python train.py --experts_per_token=2 --balance_bias=true --lr_router=0.000467 --n_head=4 --norm="rmsnorm" --positions="rope" --rope_base=47700.0 --init_std_qkv=0.0251 --init_std_up=0.0251 --weight_decay=0.62
Below are experts of layer 3 (counted from 0) of a mixture-of-experts language model. Rows are named router (the router's row for the expert), down (a neuron's output weights, with its number) and show model dimensions 0-31. Each number is 128 + 24 x the weight over its row's rms, rounded and kept within 0 to 255. Numbers have three digits each.
Before each expert's rows: "raises" lists some tokens whose logits its average output raises strongly, later layers aside. This comes from a sample of Wikipedia text that the model never trained on.

# expert 0
raises: "-", "t", "s", "'", "w", "b"
router:100092131126141141124138101158158103111150115177118100099174139113111118122131135084143078102131
down0:155135150131165089099106131119160127107128160130084111114113116135115111112137106137137115139136
down1:115118120145156136115096106146148124132127091118117205139134140123120103126140140139101123155124
down2:131139105143073117136109178160141094166161135108148162091143112178120143061146127161127106128150
down3:173074148110114081155135172148138159136126107162116094134134122107105130140127121110101124151135
down4:134095136146100080089135107136116161098137130115148102147067103146145144143128108116112117136126
down5:135103170107136080178137116122166136166121176143101077124100096093116117128113137173122142214116
down6:135098124121081136124108112105085174160131138119118225167158160142135146132153122088136132129129
down7:108127069125091138089159171173179123123131139116163109155109116129131127103137129109157138117114
down8:135147111149129170121157096103143181126063133114145138148166156140069106121104134172135101128103
down9:174158146121102152172168134135125171132089131115098166153107145151133091114150079133124141131120
down10:150098165127112147130122112141161147124137141151156129172111174150107114136127131109140113111161
down11:110110148113128125095114106156158116083102165092119160114135142115139058154119118120168124091123
down12:154142119175116138144160171168143165133110072133123129116105138137168104095100126211113132105090
down13:129109112135114139180125153135115146098126092132091085126101139111160152154113152149084115132149
down14:111159149114102127113100124090120124111137131097105079110138127129089093136078083139132095144094
down15:130082188107125057181148125131105094104122148140116111121121116146121125182135129115124151127083
down16:154114114095114096116106152137100098125109137110108097114112116148109113123172072118128149143082
down17:104113159137165125101133149137145119145120172132120094167114115105138127120088167093137136140118
down18:136149111094127115123129131135091140136152140088156124117086129187155109124132153132144146092129
down19:124145109099143110127126140107117142128130127087127116093120147091114130133130119122092123098102
down20:147124097130113147154086124136153137086110142131142112104142148140136091115124118102120154096088
down21:136100117068128138075097155137107160156155137125146152129120129115114110111144122114098109104140
down22:142172149124150134112134101122132137171160134147130162137123156112136121125160112092141116142136
down23:170174106162124142088175127119110124135156150125161130146136119138130118136143104163128128123161
down24:141140126125116124117145103114105163137193117163103193137064107127099145169093128150126181131075
down25:142116112098101133144115094109125152117138152140120090131164143120118131173093106138159057105111
down26:141089128109120158123179118115122129140141159128155140153131093111144113144134156104060102118120
down27:124120156118163131092104122136119154142155152167140140105152096167121130091115117104118162172179
down28:177075128139133125162087147094143119134117130138127087134130150161075101158090092119138130102147
down29:126132129128111187095072110147154152131101116136107113122144136162131153128119139164132095139127
down30:132116150145115145116106151090117139138147167135121161167083172112128122122118095123131134098129
down31:134106151154127102128129117129147168125167092103089108160105112145123158173132134167141131136143
down32:176126130127109136098136146137108086133113157164101129171151088074103119131142126123162128131101
down33:111110084116161132116117088122140105090139106082120160124095130138081118180106121151134146125135
down34:123114120154143083166113126142141164129152119128128162168086113082113099120137144085141116096104
down35:081208124154084136146114142115128144135126078118152133142125144162102200089158089140117149130115
down36:159135172093119143108118146129136156117106140171145084139116116148092074149116095123089176119126
down37:115130160097131087104179148127123116159118147143093108109164133097127139111150116113167110097126
down38:132153129100112124152147111109105147085125156075149129134131136110098132118115129132144116156153
down39:130140110130137105141139082135122139123169108126128123149135127107131119103137133123097085131166
down40:136150124118105160110120166116130157152125119115166159085147136125144134138117152163131099102154
down41:111073155103118127135095117128130154112071130115094105134135115147097112146146114147107130138105
down42:112099116115117140114136179154131091111108166120103102149103134123135086088155142096130137100147
down43:147134124130126136158147129121127147136165150147101102101189179128115126146153139081154099159127
down44:086116091136117161106106170133120131177119104120155094156137165120122123176122117156162124151145
down45:142103198130101116157123168151138105151113153142166128098112145130141111101112156158135106125091
down46:076081115133164111172149158067095140151135130119118172134102116123103119101137134137103122120095
down47:136169146120157127100136105144109061101116122143113118104154124062136172166101147121140159100144
down48:136143124154131138147123124120198126138147113156178140127109149182144132125127137146104110079134
down49:145150119090137131107143126153071100123110139097144141174133138115130127041147103160136109141136
down50:119162113134109112073126158116101131110091168089154156116126064125128159167191139146111138132123
down51:150156144149170088130110089139130122108106140084150149132113110098141109105124153152120124119120
down52:151082119084122144111115175151136140145162108125124103121150123163132099129110162113161167098126
down53:132150127106095147120128134151143139163134129150130150176135153162122173181139113111099122104150
down54:158121141150113101112157109118152142143119110120165116140111101166074114090167122153117122157100
down55:122110140132140094091171141132143154105098150121097152193109113146188110151158125125146159136144
down56:129160132117109144139171127129149111155188124107101114098086101091164138153125128150157123128092
down57:117129124145123154100124105105146151095148183142152110140149130131172163116171126151098138170191
down58:140116131132131172132155139139083119123117130141115114134078127122156105125112111098128150099138

# expert 1
raises: "a", "e", "d"
router:113147109094126111145148109120154133135148092133170090097117157133152131106185124177137125101149
down0:148136156120182132139088115091139113135134114133137149101135135111150125112145167169139103162166
down1:122139132091140165113116138144126139080072181198164154134136121154142129130077121102088155129139
down2:170136107130141123140086092114108114104167097117107120133143122172128145131122104154099098131132
down3:144143111189132113049130097134128141095180084114098101097093113111104141118101105080122135116066
down4:089119083125172148120077178065135088110130133104120138122107124101130142146111157148155143120169
down5:136101098127165125133139184107120132106137151147109128106126084123117109110119105108152143123172
down6:105135135163152147096137123138122136118163109135145110150118131142136139123095110156140122108154
down7:114121164108140103110106116118114127152138135133125118129113149154122138140118160161141140121124
down8:116134092167142159122140160130154109124140124102103163137131114140077111116095162113132163151126
down9:153103165128101065131131106074143151079130138084124156137122109132157127130074130114142111143116
down10:122152076135111119126121131152128146149125127097143127148119185124152098108125120169147101108107
down11:102111125148108154155144144163112133102143116130133182157142125116115131103159170120122121100123
down12:114137159143132143135136143119143132142162117141151106151107151077120120167118139089143123129118
down13:143148098113138158129108139132173149136119084133171145162120104134134109118160085122171157102107
down14:159152098096135140095156159132143126109129132115121132145181140109147120141123118142155141152154
down15:170160128127108141155139106137154130158123202115093132104116107108119138138121148145113107144152
down16:164130182140120122150127106121102118169140130123121168088114080128093133121109165110134102142135
down17:123120128130133151118120097116113118094135104109121112172102149077134095139170151109139103129118
down18:125100111065123108147120161087096101104152113126107126146131134115134111145130151130161142121123
down19:097134122117091099186123086144110118127162114106111116126121102144140118126187131139156144123143
down20:128146107131111120151119093111087182098112144130175109164148116164111119135109112141147153129146
down21:123142133127107086158105163140144192170127140170144163149132152157096129099100136195144134135123
down22:131154105114100134167152126093088150136118152125119098163114108137109156084149175089166124134133
down23:131131139110134160140107112116137115147111125094127106131077131143153129140126141130158160157133
down24:135161123086093113102184121199103099110128130157118135142124123155145160146181100179146122149151
down25:150130167142160094111140131067117100134127144112158105149133106121128095132130109130065116155064
down26:121145164110107146138144136113143148114142080129140150129129139130068162141143135120110109141128
down27:125121119148149137126120116151095146107154080111145133122134141158112151127171073120116162158118
down28:125130139131083105111156099131157148108152110101153033145094066094153135125092100130150101142081
down29:114104118107120152153147080137131128108099152124133147146151112119130189121121100136131151188152
down30:144107134143101121131110194153106174087151083095118124110126082156147121139132119142146087102102
down31:111156153107091111115130135095100142111119119093152113123132117124145090139138134124184148126099
down32:092072140062134118113097124148147158111133155121118162140145110133143140144094122109147129107126
down33:048104112157146154149144117101129162107138130130129151114165097123151136116088094099093120115131
down34:146106134130095106138121134143103113140168148107105115120138083183120124149150124119128105113173
down35:105142117131137134125084114114124115133118122139128108083143100096132131132135128089123130144158
down36:105106167172125120143128107097120166142137124146138094147183106105127158154115100132104153127126
down37:137119164129107132148124104117083086163122124114122102117101125111142168156153124135138132158118
down38:129163197101123135126109140105144120145177123134149156097157104173074171130130156147114125149112
down39:108149176141163182146137110135121109091095115188094124100124183122103142159115152094130120164096
down40:122131137155110132097114166114165131142110137126117123110149135143136184139117126156126136087109
down41:119167103132172158176098117122125100148083139163109122107116136131126125112134123154148101152100
down42:176110135091101127132128104103124094150117131127101167133064121108127150142105111163142166137076
down43:122143114127086127125148115146113133149117166103127128114091114128089133145090142112113131096124
down44:175079140154113075134140112146139202122095129132090105117169107102127184136083107165113132144141
down45:170108133133127113119104147195124109157153139129112139139131165103148084108149083085154139123073
down46:138150110074071096102130112133104139161105118142114202130128094118108121127142140151098151148129
down47:168138137124099079070109127153143108094121116156150129134092153117173096137132048123113131132125
down48:127110104131120121125081163157110094118134139138171111129098051125122156134123090089158108153103
down49:159116127113132150135095096118126122146107130124153180161172136142131129165147106141096145103106
down50:100105162109158103094108100078142104157095119110124127133145113122091129150107102130114106134107
down51:082140113141139149107113158111116146098173111123130139141130144140169137066128111106141118109119
down52:173160131165158129093122139152209157134107130100065144132143151144122140154145098142144161112196
down53:124135143172138136098105091110141110137164121110119164102140084145111083132110123112101130107079
down54:135113151154093124089141121122153181142149139119089122098112148120101106118130114100151099131126
down55:138113083126165156120119107154120133145113086130119135117128126136121104141137114138131162102142
down56:095121104118112125111131172143107101091074125049147117116101089142133104107198161125139107119122
down57:139121133106154165138108135104124098131123118164119122092151133155142137107133119102087102109185
down58:089151136163179115138115146124111117122158059088103117126127110122142147172129150178131091132142

# expert 14
raises: ";", " |", ",", " (", ")", "."
router:103138109215111135126145096175132138109135122119137073117160133135165139145117126191153095131148
down0:169122093141131109093139206079146129130123133139153133140138107123132131121135150137135149161131
down1:097118125130163103148142118134084090155134130124157105144128109139093140131137120145159156127116
down2:137109167084105074132094095127163094122156126131110124133100099152123128107136132068133150114110
down3:137111085165129127127094142115151114122147125126139127122154087093101156133131164145140140139095
down4:123153103147095135161117104132135123149134109111155126156142152152109108098108152110125113135119
down5:151089124105141090104091145122148103138089136126134105048126132127167094115135158101118160090094
down6:114164154118108152132140078151103120162151114117119100107122150131160081118152130121138124132167
down7:102113142146130119140111145131122105132132109124099122138142108100110154131133072166122159125114
down8:138111136163116136120138104081140132139095134117159110129130130149156107147097155134116189131112
down9:108074110140113122159126121140107144125153092091117113161164070199110124164123141125134131135120
down10:100150155109142151158192145119129149124095155148106115133100113103139107149139145132142165129163
down11:140091138168125113104144130124143145133132144124133133113118148081162127111102123147123119125164
down12:120135132102137119120148143129133160116093093116099139124151121141151078119144114155149098079093
down13:134177081119157127131136078130135108122121133135146151096141113197070187107144154125136145154139
down14:106134110138143103161083126149118125109082119101148154148158105147137098123114167117123149140104
down15:097122097065140117198096105123120105173107114139101137146091118120140133134094122098173117115124
down16:093113088156151115123130160091112103120078144107109123130130120105134138105141103102117145158130
down17:121134131148126164074159168123107121119138131175132132138149092070107133121157159165156145142092
down18:085123155124159167130110142117143116125160139127121205112118114143118182094095139151107108140155
down19:111117111136115128134077101143152113135147165146121090195106108114119143150159111130046170126100
down20:112121142127114088093140095098157112138143150088144115126130151091154138138069113115141202141133
down21:155124106132116151161142135091147130145124129111168152113095118112161123115162130094145103154124
down22:150130150163114134081174141147121116096108144103119118147102146140139113147136150101131124128142
down23:064166112155091126115132113158102132147122142140094102092152122116158100115132146158132107170128
down24:158099132134132168150144136079126129075121182091101123127133108113122136153150122117143110155125
down25:160151122143097128099128068121137149140130106126165131122169096139164167163142107136108145125173
down26:099138183122147123120117137170173147154169128134132147111108156139134124143138105102135149125161
down27:090108186148140136158113131136176167136150187126109162095116142155147128100110148074124151149184
down28:145101135164097121125132084136150101143119133139126136173091094159126158136109152093117181130146
down29:135106107112136101102104120071130089155078080133107105132136127153132106133145115111140145074112
down30:135126102130116172147100117092099135142151122142113125108130105153130134099086183131125157160148
down31:140109147137116105139129149085127109185107119141041155131108149119140128113130108064183158143096
down32:110139143078133120104151159134141120097171142129164123107114139112134125124180103090109122133159
down33:156162134177075131114144127112103142166133116140117105194109115135120092135148143162110140110175
down34:176107106177128138136127118112137114125072138120086176113098124129085149105131130146123154103092
down35:072109162192136104090116109132135112151192145158140111137125119094109145130091124111080107101172
down36:142094164117149136167136108138169120172136107198138161061138100169109144147117159128144152154150
down37:146133104136112113174189133152131126157125131118111109132115120077128082106127115130117128113112
down38:133124148144139110133099137156127121078086084091141095103131117161160126162089120102142137074110
down39:128122130140130132149087099181114138130127109105088146127132151118133136143147130143132146116111
down40:092097151095152127187130137108127061099168136088152147140155116130125148141178122101131127161138
down41:112091114147100095141100151135140105127107163122158145117132100105172125145110178133128121106118
down42:103127131097131119132104123165106102141137150137100105099165105130125089145095128127101166117139
down43:103136148134167129141174111119159097112119145168135109137134154162122116085159104174153116099157
down44:142102113127135156148148107146121130118124090166130152168137118125131172099141140137112102137076
down45:116109146103146112153083127145097101116102095081116111164140116077114143071131153089091145128102
down46:113102142120087122146142175142135150123135114098135128127092136137075148156130113143103151141126
down47:153101127114121090133168164132119100127136157160110119112133136152119127123136135151135123098154
down48:106124106149138082146086160092137164146133164123104133113064140136113121162113139104195123146117
down49:144134121128117132135083116127153129141152111126125095089121121146122161117084138144090143122138
down50:137101081136107185180165112161107170146138104110118122152117104134093107152125112123166115089115
down51:101102126119142084139126095107127160124137137137187189102110161175121165123142114111159131123164
down52:111126112105090118150163141088190139159148137152136128103132096155120127089133141099155146148152
down53:113156135147167192126148176131093140163127117131136139132133131136159078110153167124125084147135
down54:152116111094101092103124133147109105112092113120149138139131134148131103106117125096114161108139
down55:148112098086098099132125118128143061126158147107119126105118146127096144137131114118071176151110
down56:120139139109107098079161135086129096170145157149145151134071134120114139102119122171125158131095
down57:083127119127106115112125159106119116152133116075111142123166132136143112040105160147111147131137
down58:108176142113135131132123141120117094170162102132106145125179100125120122110121104135072151151120

# expert 10
raises: ",", ":", " (", ";", ".", " to"
router:130097101139134109120146154116143092155138121163109107094124177168133137118137120099129095175121
down0:116113134117091107159077125102131104140134118134129121152127138148124091133117122127148139138103
down1:135127086131121151109128136122124110081126086115165136126106132114139131098121171140155087128145
down2:144134133128095126152114185125129099149142108118138097138167107134144117063159086103126136114138
down3:137077110111105124144124151135052121129141114131116130132174132146130062101109144143105119148110
down4:136139143165175144121115117135135155143114076117136156119098140121137134128102095112100139113065
down5:105105164161125119090154083110125134118117099121124128140145139160125118113168174126125149097128
down6:136087135107153115147118136152107145145114145137179090141131147116132137112111135119083162124137
down7:148116142145108130132130100122107187134121118131114119129074169113090096149124162165125125082134
down8:105163124130124110114165140122124116146146151173163138129112147139130115167118153122128126119115
down9:139134156122120098134151117153150128126146109112126153131092131106134128104095153104176109111086
down10:099126145107146105169151090113156117166121127143128152100147116140160099147142153111110111149117
down11:162145128137132130126150090103122133145144149136128137073172120135149139151136121112117148157131
down12:172109174181122087106122115116134107140092097114135123140160132147116153132131125104104157128132
down13:139139123137130121125151119093140169104177119124154165102090124132123109116126134123164092086139
down14:150123159115208111114140107094142157119137154140136084122109124159119133109115145117155144110110
down15:106113161117124110105101114152116160122149121161109084088160143173121139095111111117118134132137
down16:148123163108124108138175120125122146086146122117168163130151123086143105115131128156165099115104
down17:105105140175158123137102152094124136117108173102152107135153125114138114105123106108079125151124
down18:106080091119189111096086110100082106150151100119133117138128112133117155098142152131113149132128
down19:160130092146110080129174139124103139144120143161124109157156116138126107116116126130136101170156
down20:144134133130102118115184132103111120116138169136092124131095163110134099146135157168165125114128
down21:147137091093110136056167143151103142125131044119104158154098144149097128139145094137135162068097
down22:141154108077123098095133140117127150150124119118167110109108137135129136137093130131112116146134
down23:101133119139109124114099114163113109126127100091129134095153129074124141178099160150104122146128
down24:160138099123156100155156130087132097141154133136135067137101097120157150095091155132187132135112
down25:140147111155133152090121141124146157163144110120129095135082112166072111119123069161145122098123
down26:209114078162142149181090129089112115170134141119156117131103122135145131143142141140142143139071
down27:137165115210114150154123117103121126136124134133114157124131130118151126157066149164111122134159
down28:109129137138100143119122129130172114105112175102110155118131114119109114129135147135136124154111
down29:119136162140135095155116133125166109114155136175124177168127199115112098113129097139123165132117
down30:168110153087155138137105143144117089154182128127142124158123104155112135137091137112105132119110
down31:102137133076114139121128103105133139090109134095131126098099097135090151111129145117147118071140
down32:134112124104131096130122134100122108131077110118180124080093152126123118120165076122147089132102
down33:155143118131133079096154130120143123178148097124104101091109081109132126139118081145138138112113
down34:108123077138132104126137130133097118140139129173096174098115102145152104101128127124143122139085
down35:118125161114143143160136123086143143125147159114143136079072188163113118135188128144122103120134
down36:120105128142123084138121152116176144192157125116117141077075132089132109124136130092141130116158
down37:083093095142115137133127116121100111134137157143138128112185085161094150129097143076112169146139
down38:084161116155117136157093143091116131118115149163145143140119127173102140174143089148105138130148
down39:149134124139138120100102125165109117126161136151169141124134149127171086143147099104082088134141
down40:112120129163118144144129176134130118087121139110142102113136163174126156151137112113132132146153
down41:189118147142117070116158150140195142140127079093138150135147126106114147116123150094099123126169
down42:125112130152142146139139125151156109139133112134129131088119161144097128156140143172092108136101
down43:073124121063114195155107122130130129107138128183132098145137127119130148120157101135083105136116
down44:127140190113152193126107116186127154111081162110143181174137120105118134133174159147121152103133
down45:162130131143115139156127147113114119142131113145125142065082118181191121116161118116144168164112
down46:097128153135103110116067108137120075151125134133164123146126108118136141115134146094096153112141
down47:116126152102158134096118170134157148131108074103137164093174118108142092125086135151129116111133
down48:118125154118100103082107118151087130148104116097108069088110120150130104114133139185151095142155
down49:164156094122061129107123134110139078140130121072127121099109108147139126124181121113161101137148
down50:094117124126143133152121113151150119118115119178101133088097087134103152129147130107132121126139
down51:116115130104097164150138141137141127134161112115154138110129092133102141142124142135138110151091
down52:124098125138143085150108106102134104100171111122120141081123203158143133119085127124122171101112
down53:127113135128104125177185183095179091092122109153122129142116109155121116132121155129146091112143
down54:149148148107153117117119113111140184090119143190136105136128114124123128128119160085138140116140
down55:147111144099132142139103140154126118147140160077089100162118143102193119139141130092114131164133
down56:118146100085138151131114146157123165163092113126130124153074164170124133143138122102104138127110
down57:146147088072140155121116163157122088123104143110125161103111142130120111109142051120129120132153
down58:113132150089122147122153083182095130098119109132117099089128119123157139101140148109148140123128

# expert 7
raises: ",", " and", " &", ".", "s", "-"
router:124117158165118143094130144126143102136120067147145126104137129128103128089078136127170098135116
down0:132119117128138145128121143143115102104166160153173111135150101168117141126142163098137132137106
down1:108101112125093115138115156124174110106114151138135170099161160123169154142111134137144151107163
down2:148110135182113162132127155109108161096087121121102073134103140130157138163127137119103119162129
down3:125127104149155131123139171152133109135127109172082133086147138152111116100120101144107125140166
down4:133140123145163088148116124128117140147157156153172124143093122115112127117106090157090168129155
down5:174095146158121131149151130162114108074118075157087121133109134100105151149087119128111132154142
down6:126126138122128113144120091170124135118133129138155156126138147140088119148133108138129091100144
down7:120116118100107150118110100104140153091136139132150093040103112150123104108142093122119143125138
down8:136164131128160160128131153132159087122128162143113128104107132126147105146156141130100107165134
down9:136157132093096147187131163127142090097137188131102139137142134138175149095115132094115128146144
down10:095160125138122102107109122092149159149087170150138133122149112113099143126169124134162092117128
down11:104115130121158106145112113150164137156121138131170113109131170115125119144135173117117158146156
down12:147124103116093101125121108140114089119141096113142117048154126151185113119147112102113104105167
down13:128114122128113111120132142139120097105131146138188102134123122092124119110121151138120153128154
down14:123102144108117119104108121127153139142135110090120151140126081139137128140096134114156072101113
down15:152111111097153164134134168116129116161087131135160136134140118149103081146145124137127130166109
down16:104109107080108112144161114113140151136126147124155104143141107111109106122081167140092133102141
down17:065141149108120141181090104124160165134127094128085138127150122138123099135126122135126149129180
down18:148108090116118134150125131099152134130130138155110121128121113138083091119142119147124160092089
down19:148095127130108125121114110141161134113138121081124171164164095168138142129155112176125111144121
down20:159133146140114164133143133141131133078138114131165172113152130125148166141119085123152115133111
down21:158129115136175126154117105113121160205140139168194127122127130160127136120149099114125180124151
down22:133100150127145147182144168113164106137153152131128134145136139121112096119135192112164151172152
down23:141178150105090116127100155104146139140113127091121198092149133149117143149111113138105126182140
down24:129125139125154143101134134119145126136110175173085122162143100112087143104181133149151166105122
down25:096117134122107133140136127136121145137145177154141141172135119092124111137158173148138130128119
down26:129157153122115127122133096127134149145148097077139107123093178118148159152122142150167131167141
down27:161131099139153100146138112138106167136130148108095132126142120122128137171136122160120131076165
down28:121163130109115130120134125169122125140112105100155109124140100103089147106105113137132125113130
down29:100137151121134149141139145128149108119153087183134121094157118142116109109099142110113131140128
down30:109108119119091075113142122115117142112133112127125145159113116127132138133145129133114093140066
down31:135140101169126127138114109122173199162113122091134076103151125108160093131133140145100127148114
down32:120097123149126086133114148100123094111106140114085085139132113143127116115118095156094098113147
down33:121143178129163118161169127119141122134119152127144165140077092128114123106161131138135137158117
down34:057145174136132113118124137140160142114147139112101137109150142064154129144125156146104156147134
down35:153139138069147088121174110136132107080144123124145087101114093138082133125106158180117135122138
down36:146097136168116128128136108153117155135098135148137144112125119141122159154124136166160141132143
down37:120155119133144151087095143171144089121137135148141139139145140116106163128081082145123102153137
down38:135138089137180125129164134106158145113114111119100139090123115141108147115133087069111142115131
down39:104107135131104104173078135061128112131122129109090094085144096149128104163116104141137106094150
down40:095102109184129138123150087121109139131131179134109105126145081110123166088121147120120123143101
down41:132139145162156117113141140137138118120150162074079120126138180121093149131119100131105104106137
down42:091167161170120099103147119124161136155127148072150124148109155126161113107134112119152105133144
down43:101107145157096133131109165101163146138141100100107085099125128113112130128138113103089114116143
down44:114137131090125141146168104106096161128130111127124160142125094100097138101102153132141117132128
down45:105146113107168105139116091143215178150164137129121097141138117112132139137163167138120123083152
down46:117112131166142114121106142142137123115165124125133163111136092143113135146136137134181178095138
down47:137127123119128131170140126140149113110130154141087070116143125129147159126092098117125136147065
down48:158098136157081119153101143145111124161080136126183116166117131134127118154089106091125130138111
down49:137070116158135097128066129126138137125146097145132093145132131133137110061123124095118118142123
down50:138104157093134139155143126083148120106100130108134107106092115144163119169135159135145106112157
down51:154151123111100153132163156116150130118145145166132157137132150076174113161153141112149160114140
down52:142094157129157140112159134153127121130161119123120093095140115123095116144093122108144135141115
down53:142116171153148147095117073094113147155115167118150206075092189157117129131171114137138176103152
down54:108117112097145107131127176128185152129113115125158093104144095131125126100084103074114131138129
down55:137116152119110120148124165109140138126139147192131167141133089156146116139089118131110107116107
down56:178126140135179099114153151128128167135131116134085123150127126093125114115106116136134105113109
down57:100118129142145090115130145139101161175101110124149112126117112132175074093155149119117114151104
down58:093132120119097163125158114111167151140155163101130106135078138106110122085130116127137123145084

# expert 5
raises: ".", ",", " and", "–", " (", " |"
router:119113119091138146139143163077101111123135130144145117151125160141144145124103145130132108114124
down0:143122126116127117133156140139090108137115121120119148140146118130138154124097088121155142101101
down1:169135139156150131133114164131148101123148153153131167109119101121114139119160142145100135093117
down2:146088112189133100110114172119113093114104116139127101141121148134102171128191128135114109134095
down3:132128133102171117141114114136117136123148117101167128105116110153143100108152099123113187131114
down4:109113111104102184139129106108127139095132157107134137126129145098156115143136104119123135102126
down5:109139114165105145148172158107132165121132135088133158139154146144122158098165143160149107162063
down6:136139146157136152122124167137128074094116077107151102137108130092132138112159139118106123111137
down7:136134100141110100130113136171068102141141154151150154126086112167130123109141095108152176179169
down8:094108155170115131089185096112148125151146112127116162103160112154109104147107102083136110159116
down9:096115126108114126163114128109155130140107129116191138117153108121108135146143149145137128164163
down10:106136161143135119123137180129126152124095168138120146125123131135134145130147112165131114141088
down11:130143127124145113117104136120092132123112100054172153145119106126170138108159122147138129152145
down12:136143110103154144135116142114116129148107111107144110079127144125111141118158122155131135146094
down13:104127148123118116117144144120151128144158112097132098102182144121130117173111098141086135149169
down14:141126084123099146127136141093096124060148163121113126154133121104144157151135114126139173149114
down15:114107134139165155163074128155110118135128114135117163161135149105136132122159139102144169148099
down16:153078105125148131165139146134147152151095134109117180115125071160141137126173112147191110129122
down17:165115138137142141106097168135130156153134100148119167121082161169120121105088101120102103134122
down18:121154075148102128107153127084141108120124146106146148134129162110119136150110141106093136115167
down19:115117155131131158194129119107121128108098095101118098154110154094118124155126139142142128118123
down20:192143119120115123123122105134084140136147120110122119140167066118123124121082130118164125161124
down21:168147124188167133111152117148109120151110127151122131140166143161103100119094135135180093124149
down22:172138137067149144149145131155096108130128123147107123114164146134157111082102098164111090124133
down23:130085147131130122146126137146088131122117120148136074110112117127098174111177138131119132110148
down24:176128117153128152142115141125121140142127128168100151124134099133133083104094155081136159113146
down25:140142115143143166121159168120117103133149146149158136140113161109138119138148107171122144183141
down26:124159130066123169151153083103141097123150147146154128109116158122132101075146158128139094109124
down27:099157153111135119092181150116124101142155155116117136087124122133103096155153086160148121128132
down28:089132144152119172118111140139095138130106139164144089136142133108146125152156111115121103111142
down29:097135126102111107175143153127080108117141125161140121127122125081117098127130129144143081140129
down30:136141121147111126042135090084122109112125129154094132138121158142123127124130132134150134129126
down31:105121066089127131160118138138130119133135175136156125136150137098134136086146164073105114116092
down32:155104124140146115148094115107122092118140121136113096149146110098149164130096190083074165121103
down33:127117127158140142124111073178178148095158113126115123126147133157094097134144133127126136135158
down34:120124097135103183180123168121105104083099149024105146142120148136143142129161132150129129130136
down35:107100123118091106136114138119154103135173157171127134104126135144135127120136093129108117086125
down36:164108105145136133113135094112174080108124156153163153096129157126158148121137134141133118136113
down37:131143168131156148116129125130127111130107156132119107085121125145115132137112103131119151132110
down38:125114097134156114105104096106139199140148103108149123097110126128102113135179120172192092100131
down39:108134141125105132114132151149160104127120131150141109130150143111099136151099098152133110126123
down40:137102142091111104150081157146133143128146109117143086104147130156081121158145126152139133083115
down41:145056152121147165134097166135164096104140137130128156120143096118108133122151148101112130136129
down42:137171160099132102130180158132128146135169138116130115134106150127125105153146097145111155092113
down43:122142131123127172125160149130147101152122110158142138135127103128105141127104093141110194122114
down44:115164159139132122156147125107110163163155116111177084130139162165144138113130101145117093141151
down45:124146133109138141177168141104121168142151137175145150112134129068115083125150102143130138123134
down46:134132105110125168143149089127120153129173161150126145135118130132103117146107142147100110154142
down47:148142123135131094108181193107139067101111106127114148135149109126142114123121140107133128128133
down48:139112145112135151180132138153130118112130136106131156081108156122113144132141067135054100192127
down49:116127142154110101141139075105115153102105100110127125158122149140136109116141142170194078131119
down50:175120120122153109109111093101144146099141119115147102151162149158148160118141131127112107102111
down51:130125122121132142129140129102164094141141111191164151116122061152104161144128120152130146089140
down52:144178196132079125137156104152156099174125116174070130104148093153092148104126127170128153130089
down53:104100147152111155118134150158180127145127107170097167104141162137113143143128133154143119102145
down54:139123077127142099121127119112147141096089162075148143103137193124119147135131164091125172119160
down55:147146119124106125134122138121159166135147125197157162163205164154143124104106118091170115134119
down56:108112108108105141153138114120129089165083149108130160136158131095150145142084150109138150146110
down57:120139116132076128105126080140118156093100143129130115124104122156116148162116155140121135095160
down58:111074121139121140133120128108127125136138093122103092123123152120167131101170154104134166118109